config = dict(
    num_hidden_layers=11,
    hidden_size=128,
    n_experts=256,
    experts_per_token=8,
    d_expert=32,
    d_shared_expert=64,
    hidden_act='squared_relu',
    moe_layers=[0, 1, 2, 3, 4, 5, 6, 7, 8, 9, 10],
    router_score='softmax',
    normalize_top_k=False,
    routed_scale=1.0,
    balance_loss=0.00281,
    balance_bias=False,
    router_z_loss=0.001,
    init_std_router=0.0382,
    lr_router=0.00181,
    vocab_size=8192,
    norm='rmsnorm',
    norm_eps=1e-05,
    tie_word_embeddings=True,
    optimizer='soap_variant',
    learning_rate=0.00874,
    batch_tokens=131072,
    max_seq_len=512,
    train_tokens=737800000,
    max_steps=5629,
    dataset='wikipedia_en',
)
Below are experts of layer 5 (counted from 0) of a mixture-of-experts language model. Rows are named router (the router's row for the expert) and show model dimensions 0-63. Each number is 128 + 32 x the weight over its row's rms, rounded and kept within 0 to 255.
Before each expert's rows: a language model's description of what the expert responds to; "gets" lists some tokens that make up at least twice as much of what it gets as of all text. This comes from a sample of Wikipedia text that the model never trained on. Tokens count by the router's weight.

# expert 59
It responds to: Second pieces of words after a capital or article, mostly names, such as A-qu-atics, A-qu-ino, Az, Pers, plus quoted word starts.
gets: "s", " A", " D", " Z", "d", " F"
router [ 68  89 130 120 132 163 108 157 123 140 113 101 129 101 121 146 185 113 152 149 180 128 103  73 148 148 144 139 134 113  90 116 142 161 167 105 133 163 166 120  95 139  75 150 154 113 174  87  55  65 163 137 100  94  94 129 119 208  92 151 106 150 119 192]

# expert 46
It responds to: Leading digits of years, often after an opening parenthesis in life spans or citations, such as (19 in (1926–2000), 189.
gets: " 17", " 16", " (19", "6", " 18", "7"
router [ 85 142 163 156 151 133 163 167 115 121  84 127 134 203 111 138 115 116 135 172 162 144  83 113 110 124 113 132 146 164 150 123 172 120 162 122 137 147 165 106 154  56 139 146 143 133 229 102  69 102 172 142 107 122  71 130 106 108 106 124  86 203 103 152]

# expert 18
It responds to: Country and nation names, often closing phrases like People's Republic of China, United States, or in table cells, such as India, Russia, Colombia.
gets: "ia", " States", " France", " China", " India", ")"
router [ 81 112 107 106 161 115 130 155 113 144  73 107 166 194 125 178 111 132 173 118 138 174  61 136 134 120 114 113 126 173 103  58 136 149 155 110 138 141 115 116 130 104 121 142 188 123 153 105 116 128 186 102 119 139  91 136 125 149  71  99 126 157  93 148]

# expert 43
It responds to: Final pieces or whole words of country, region and city names, such as Mind-ana-o, Shand-ong, Chenn-ai, York, California, -shire.
gets: "ia", "land", "a", "ai", "ian", "ana"
router [121 140  74 131  91 109 132 139 109 178 107 128 125 166 142 178 149 157 179 154 159 143 110 152 138 103  94  92 108 117 135  44 145 147 152 153 122 165 120 144 156 104 146 129 182  88 160 141 105 106 166  75 115 148  84 124 127 169  71 130 113 139  88 162]

# expert 32
It responds to: Final pieces of words and first names ending in -y, -ie, -ey, -o, such as J-ody, Em-my, Mon-ey, Henry, Tony.
gets: "y", "ie", "ry", "ey", "o", "ly"
router [112 119 118 176 182 113 163 126 121 161 138  94 145 114  53 179 129 174 138 164 137 140 116  57 109  87 117 149 102 122 175  94 142  48 141 132 134 129 151 105 148  83 148 135 202  90 126 110 149 153 163 139  65 125 123 113 164 161 113 159 146 145 100 166]

# expert 2
It responds to: Particles and common adjectives after verbs or articles, such as up, back, out, forward, entire(ly), new, public, based.
gets: " up", " new", " back", " out", " public", " down"
router [104 157 113 127 144 113 131 139 110 196 108 115 148 196 107 148 135 133 133 108 134 165  91 104  93 138 135 115 129 180 141 112 157  86 152 148 116 153 113  24 134 119 102 157 122  83 150 147 118 140 176  72 133 110 127 157  91 120 128  74 141 188  73 197]

# expert 58
It responds to: An opening parenthesis or quote joined to the first capital letter of the next word, as in (UCLA, (Presently, "Mud.
gets: " (", " (S", " (C", " (A", " \"", " (M"
router [ 61 108 141 152 137 135 175 159  92 157  77  96 152 206 110 173 117 115 148 106 148 154  98 108 115 116 105 118 155 147 141 111 163 143 170 110 183 133 142 102 116 121 117 152 155 134 192 116  81  93 163 100 139  71  98 153 130 152  97  97  86 130 120 151]

# expert 50
It responds to: Commas ending introductory phrases, often fused with a word or year, such as years, / However, / 1980, / later, plus and, then.
gets: ",", "s,", " and", "e,", "es,", "ed,"
router [103 126 152 172 162 106 101 157  82 155  95 105 174 156 123 143 139 178 167 142 118 174  97 121 126 128 112 156 129 187 128  95 143 109 186 167 166 152 146 140 127  89 118 114 150  99 140 137 128 101 146 131 104 105  94 173 124 131  90 132 100 105 127 181]

# expert 4
It responds to: Closing == of Wikipedia section headings like Cast, Filmography, See also, plus infobox or table field labels such as Title, Votes, Publisher.
gets: " was", "==", " ==", " were", "s==", " Votes"
router [144 180 121 179 119 175 145 184 118 153 103 121 206 151 113 166 116 143 105 138 138 159 106  95 120 122 148 154 159 120 171 101 145 147 123 125 165 161 148 125 136 146 116 135 174 139 141 119 152  63 217 102 104 125 103 113 110 132 109 102  49 116 123 179]

# expert 37
It responds to: Field names and leading dashes in infobox or list entries before a colon, such as Title, Release dates, Production company, Party, Phylum.
gets: "-", "Personal", " Release", " Party", " information", " Production"
router [108 174 102 177 148 187 100 134 106 176 126 105 160 169 106 184  89 146 123 159 153 183  95 111  78 102 144 128 190 112 134 111 130 151 119 139 119 149 168  74  87 125 110 118 191 116 159  90 165  76 164 113 115 102  63 140  92 128  99 138  91 130 109 140]

# expert 52
It responds to: Colons and labels ending infobox fields before a date, such as Born:, Died:, Release date:, Opened:, plus day numbers and months.
gets: ":", " –", " Died:", " date:", " on", "ed:"
router [109 160 137 184 162 156  99 183 119 163 110 113 178 191  76 145 155 166 156 154 173 182 130 126 109 107 134 136 192 186 106 112 129 118 160 175 162 133 175 132 124 107 135 123 146 141 157  96  90  73 158 131  95 135  60 180  88 124  72 122  95 163  87 147]

# expert 41
It responds to: Word-final en in English and German words (golden, stolen, Baden) and quantifiers like many, several, few, among, various.
gets: "en", " many", " other", "che", " few", " more"
router [102 133 170 145 142 121 178  87 109 174 144  99 143 136  77 213 100 104 172 118 141 121 114 123 137  92 108 140 117 143 147  75 169  50 157 118 176 127 156  67 157  80 116 177 155  98 139  79 113 158 166  73 138 106 110  87 142 116  96 114  84 167  87 144]

# expert 63
It responds to: Colons after infobox-style labels and separators in lists and tables, such as LOA:, Coordinates:, Home \ Away, |, and.
gets: ":", " and", ";", " |", "s:", " –"
router [115 135 116 170 173 152 158 181 104 167  71 120 167 156 137 147 110 189 115 197 206 182  89 106 120 132 119 158 130 178 102  75 120 159 186 184 148 112 163 142 104 153 123 147 162 145 138 122  95 100 125 142 132 117 116 140 104 153 113 109  93 143  82 160]

# expert 16
It responds to: Pipe separators and semicolons after text cells in tables of songs, buildings and names, plus award results like Nominated, Won.
gets: " |", ";", ");", " –", "\"", " -"
router [ 96 117 104 152 172 133 184 153  89 177 129  66 118 166 137 174 146 113 187 134 175 150 103 121 107 106 118 118 149 176 110  59 133 161 195 115 164 146 138 130 127 114 113 139 186  97 156 114 103 121 155  88 124 115 107 125  67 126 108  68 120 186  87 122]

# expert 29
It responds to: Digit groups and degree or minute marks in geographic coordinates such as 40.68158°N and 73°52′45″W, plus table pipes and catalogue numbers.
gets: "8", "6", "2", "4", "3", "1"
router [102 134 113 154 183 122 177 145 120 144  75 107 150 200  63 156  94 131 135 126 178 160 103  96 151 137  97 138 154 207 104 116 175 149 175 142 157 180 159 133 140 106  64 151 193 121 179  96 121  94 157  74 121 119 122 126 113 146  99 102 125 171  72 151]

# expert 51
It responds to: Inner syllables such as an, at, ar, al and ad in non-English names and places, as in Ram-at Gan, mel-an-oleucus, Matogrosso.
gets: "an", "at", "ar", "al", "in", "ad"
router [133  96 142 150 121 135 182 120 103 144 109  64 137 130 145 184 145 113 142 105 131 131 140 130  97 108  59  88 120 154  87  87 148  85 165 116 156 159 116 144 136  74 143 102 124 101 158 128  71 123 116 155  57 139 138 129 133 198 100 116 126 168  84 126]

# expert 19
It responds to: Vowel-led pieces inside proper names, chiefly al, ale, ald, ather, and names like Alan and Albert, as in R-ale-igh, Dess-al-ines, Ros-al-yn.
gets: "al", "ol", "ent", "d", "ad", "ald"
router [131  99 133 189 124 116 174 115 124 184 100 104 145 128  65 153 156 111 105 140 137 135 117 109  39  96  68  95 105 164  91 105 136 106 151 130 103 144 112  71 110  86  98 131 126 131 128 101  97 162 176 106 136 153 134 132 153 148  78 162 121 168  56 129]

# expert 47
It responds to: Determiners such as a, the, an and number words like one, two, each, any, often after prepositions, as in twice a year.
gets: " a", " the", " an", " one", " A", " The"
router [110 103 105 128 102 179 182 129 140 167 109  77 149 203  96 181 131 185 126 147 152 142 117 117  79 100 118 134 175 136 117 108 147 122 167 110 158 149 138  97  88 124 110 160 152 147 131 115 113  49 135  89 106  38  92 106 101 135 103 119 112 128 100 176]

# expert 62
It responds to: Pronouns and short words inside song, book or episode titles, such as I Am, This Is Me, You, Love, my.
gets: " H", " M", " Am", " W", " w", " Is"
router [ 75 106 128 124 167 162 153 173 120 144 105  85 153 148 126 150 172 126 137 178 157 140  76 107 119  93 128 122 154 138 114 118 133 135 172 124 116 140 191  98  88 171 136 193 148  87 169 129 129  91 161 181  80  78 135 164 140 153 119 137 110 178 120 174]

# expert 21
It responds to: Pieces like ad, ade, ood and unn in names and common words, plus Be, Me and me in quotes, as in Me-ad-ows, block-ade.
gets: "ad", " Be", "ake", " Me", "ind", " be"
router [113 147 132 137 136 163 180 142 123 169  91  36 141  92 160 165 141 117 155 104 212 153 141  52  98 119  87 143 137 128 133  56 142 140 173 141 113 200 157 100  95 165 145 186 143  62 129 129 120 123 138 151 111 122 126 145 145 155 122 135 111 130 129 184]

# expert 38
It responds to: Determiners, possessives and group adjectives after prepositions, such as the, his, 's, various, human, American, Jewish, German.
gets: "'s", " the", " American", " his", " their", " other"
router [ 94 106 104 115 156 103 113 119 101 190 129 114 125 209 144 176 147 123 130 132 175 144 110 119 107  75 136 121 149 179  96  55 179  88 151  80 132 128 150  73 124 126 118 137 146  88 131 121 103 145 143  99  82 105 106 160 130 137  86  74 131 182  90 177]

# expert 8
It responds to: First pieces of capitalized or lowercase words at line, cell or heading starts in sports tables, such as W, "S, ==R, Sp, the dash in Win–loss.
gets: " W", " f", " w", " \"", " sp", "W"
router [116 113 101 143 137 190 179 214 112 125 103  93 176 136 112 160  98 148 144 110 141 134 105 101  94 118 115 160 196 110 128 115 105 132 156 124 192 122 152  76  90 109 118 156 140 115 143 141 102  94 180 115 142  84  67 137 107 136 120  68  98 155 130 128]

# expert 11
It responds to: First pieces of words after a line break, hyphen or prefix, such as sentence-opening In, mid-F(ebruary), de-repression, by-p(ass).
gets: "f", "In", " F", "p", " In", "h"
router [ 69 114 134 144 103 104  98 161  90 126 131 117 131 152 120 122 214 170 125 118 159 110 145  94 114  94 113 140 140 169 102 141 167 125 146 123 135 121 147  84 129 128 104 157 180 129 143 137  60  63 132 137 104  56 115 150  92 175 112  74  92 152 124 155]

# expert 30
It responds to: Endings completing a split word in general prose, such as ing in warning, est in request, ters, ate; also nouns like plans, attempt, claim.
gets: "ing", "t", "s", "it", "ed", "ation"
router [136 166 123 161 134 143 106 177  85 153  66 136 164 123 169 188 142 149 140 107 146 126  77  96 100 139  89 139 131 168  95 126 143 112 175 160 114 189 119 110 169 136  62 119 104  26 149 127 109 124 153 113 121 124  96 136 111 158  74  95 119 186 101 165]

# expert 35
It responds to: Nouns closing article titles and section headers, mostly election, results, Championships and team, plus heading markers like === and closing parentheses.
gets: ")", " election", " =", "==", "===", " results"
router [113 139  91 145 169 188 123 144 109 151  86 133 212 169 125 169 110 160 111 138 142 157  77 125 122 114 139 123 147 155 105  89 121 183 145 117 155 127 116 122 133  93 142 156 185 161 148  86  99 108 187 120  83 132  91 161 116 145 137  98  91 129  77 133]

# expert 48
It responds to: Odd symbols and fragments in infoboxes: tt of http after Website:, prime marks and degree signs in coordinates, Thai bytes, blank cells.
gets: " ", "w", " Website:", "/", " t", " T"
router [114 156  97 154 128 131 205 151 105 153  74 148 128 153  76 146 143 122 109 109 160 158 106  66 138 109 117 142 187 103 179 147 169 150 186 111 142 134 178 109 137 137  96 120 193  94 174 107 104  84 139 159 138  72  96 111 143 145 134  72 109 157 136 174]

# expert 28
It responds to: Head words ending names of sports events and organizations, such as Championship, League, Cup, Open, and weight in Welterweight.
gets: " League", " Cup", " Championship", "weight", " round", " Army"
router [118 118 108 130 127 119  97 132 119 143 112 165 183 150 116 202 125 159 154 185 151 158  37 128 118 112 124 129 141 174  89  68 123 182 127 169 144 192 102  98 135 108  64 120 162 116 134 139 128 146 130 105 116 142 110 136  88 146  76 115  83 137 108 154]

# expert 42
It responds to: Pipe characters starting table rows, list hyphens and infobox labels like Family:, Synonyms:, Coordinates:, especially election result tables.
gets: "|", "-", " |", "=", " -", ":"
router [129 175 107 154 170 145 185 129  96 224 110 106 138 170 114 164 110 152 140 176 176 156 122 113 136  97 136 139 156 166 155  89 138 146 168 131 156 149 165 114 111 136 142 162 186 120 145  95 106  93 148 108 105 117 112  97  58 165  87  98  92 158  53 149]

# expert 20
It responds to: Country, region and league names and acronyms, such as United States, US, UK, Europe, NFL, MLB, RIAA, often in sports or chart text.
gets: " States", " United", "R", " US", " U.S.", "L"
router [ 90  99 119 128 131 120 116 171 122 163 107 133 153 175 114 179  96 146 141 146 128 162  89 125  96 142 156 129 121 122 101  76 136 196 144 147 117 139 113 129  80 129 130 140 177 145 191 174 104 153 171 100 122 122  75 147 102 190  67 118 114 125  98 179]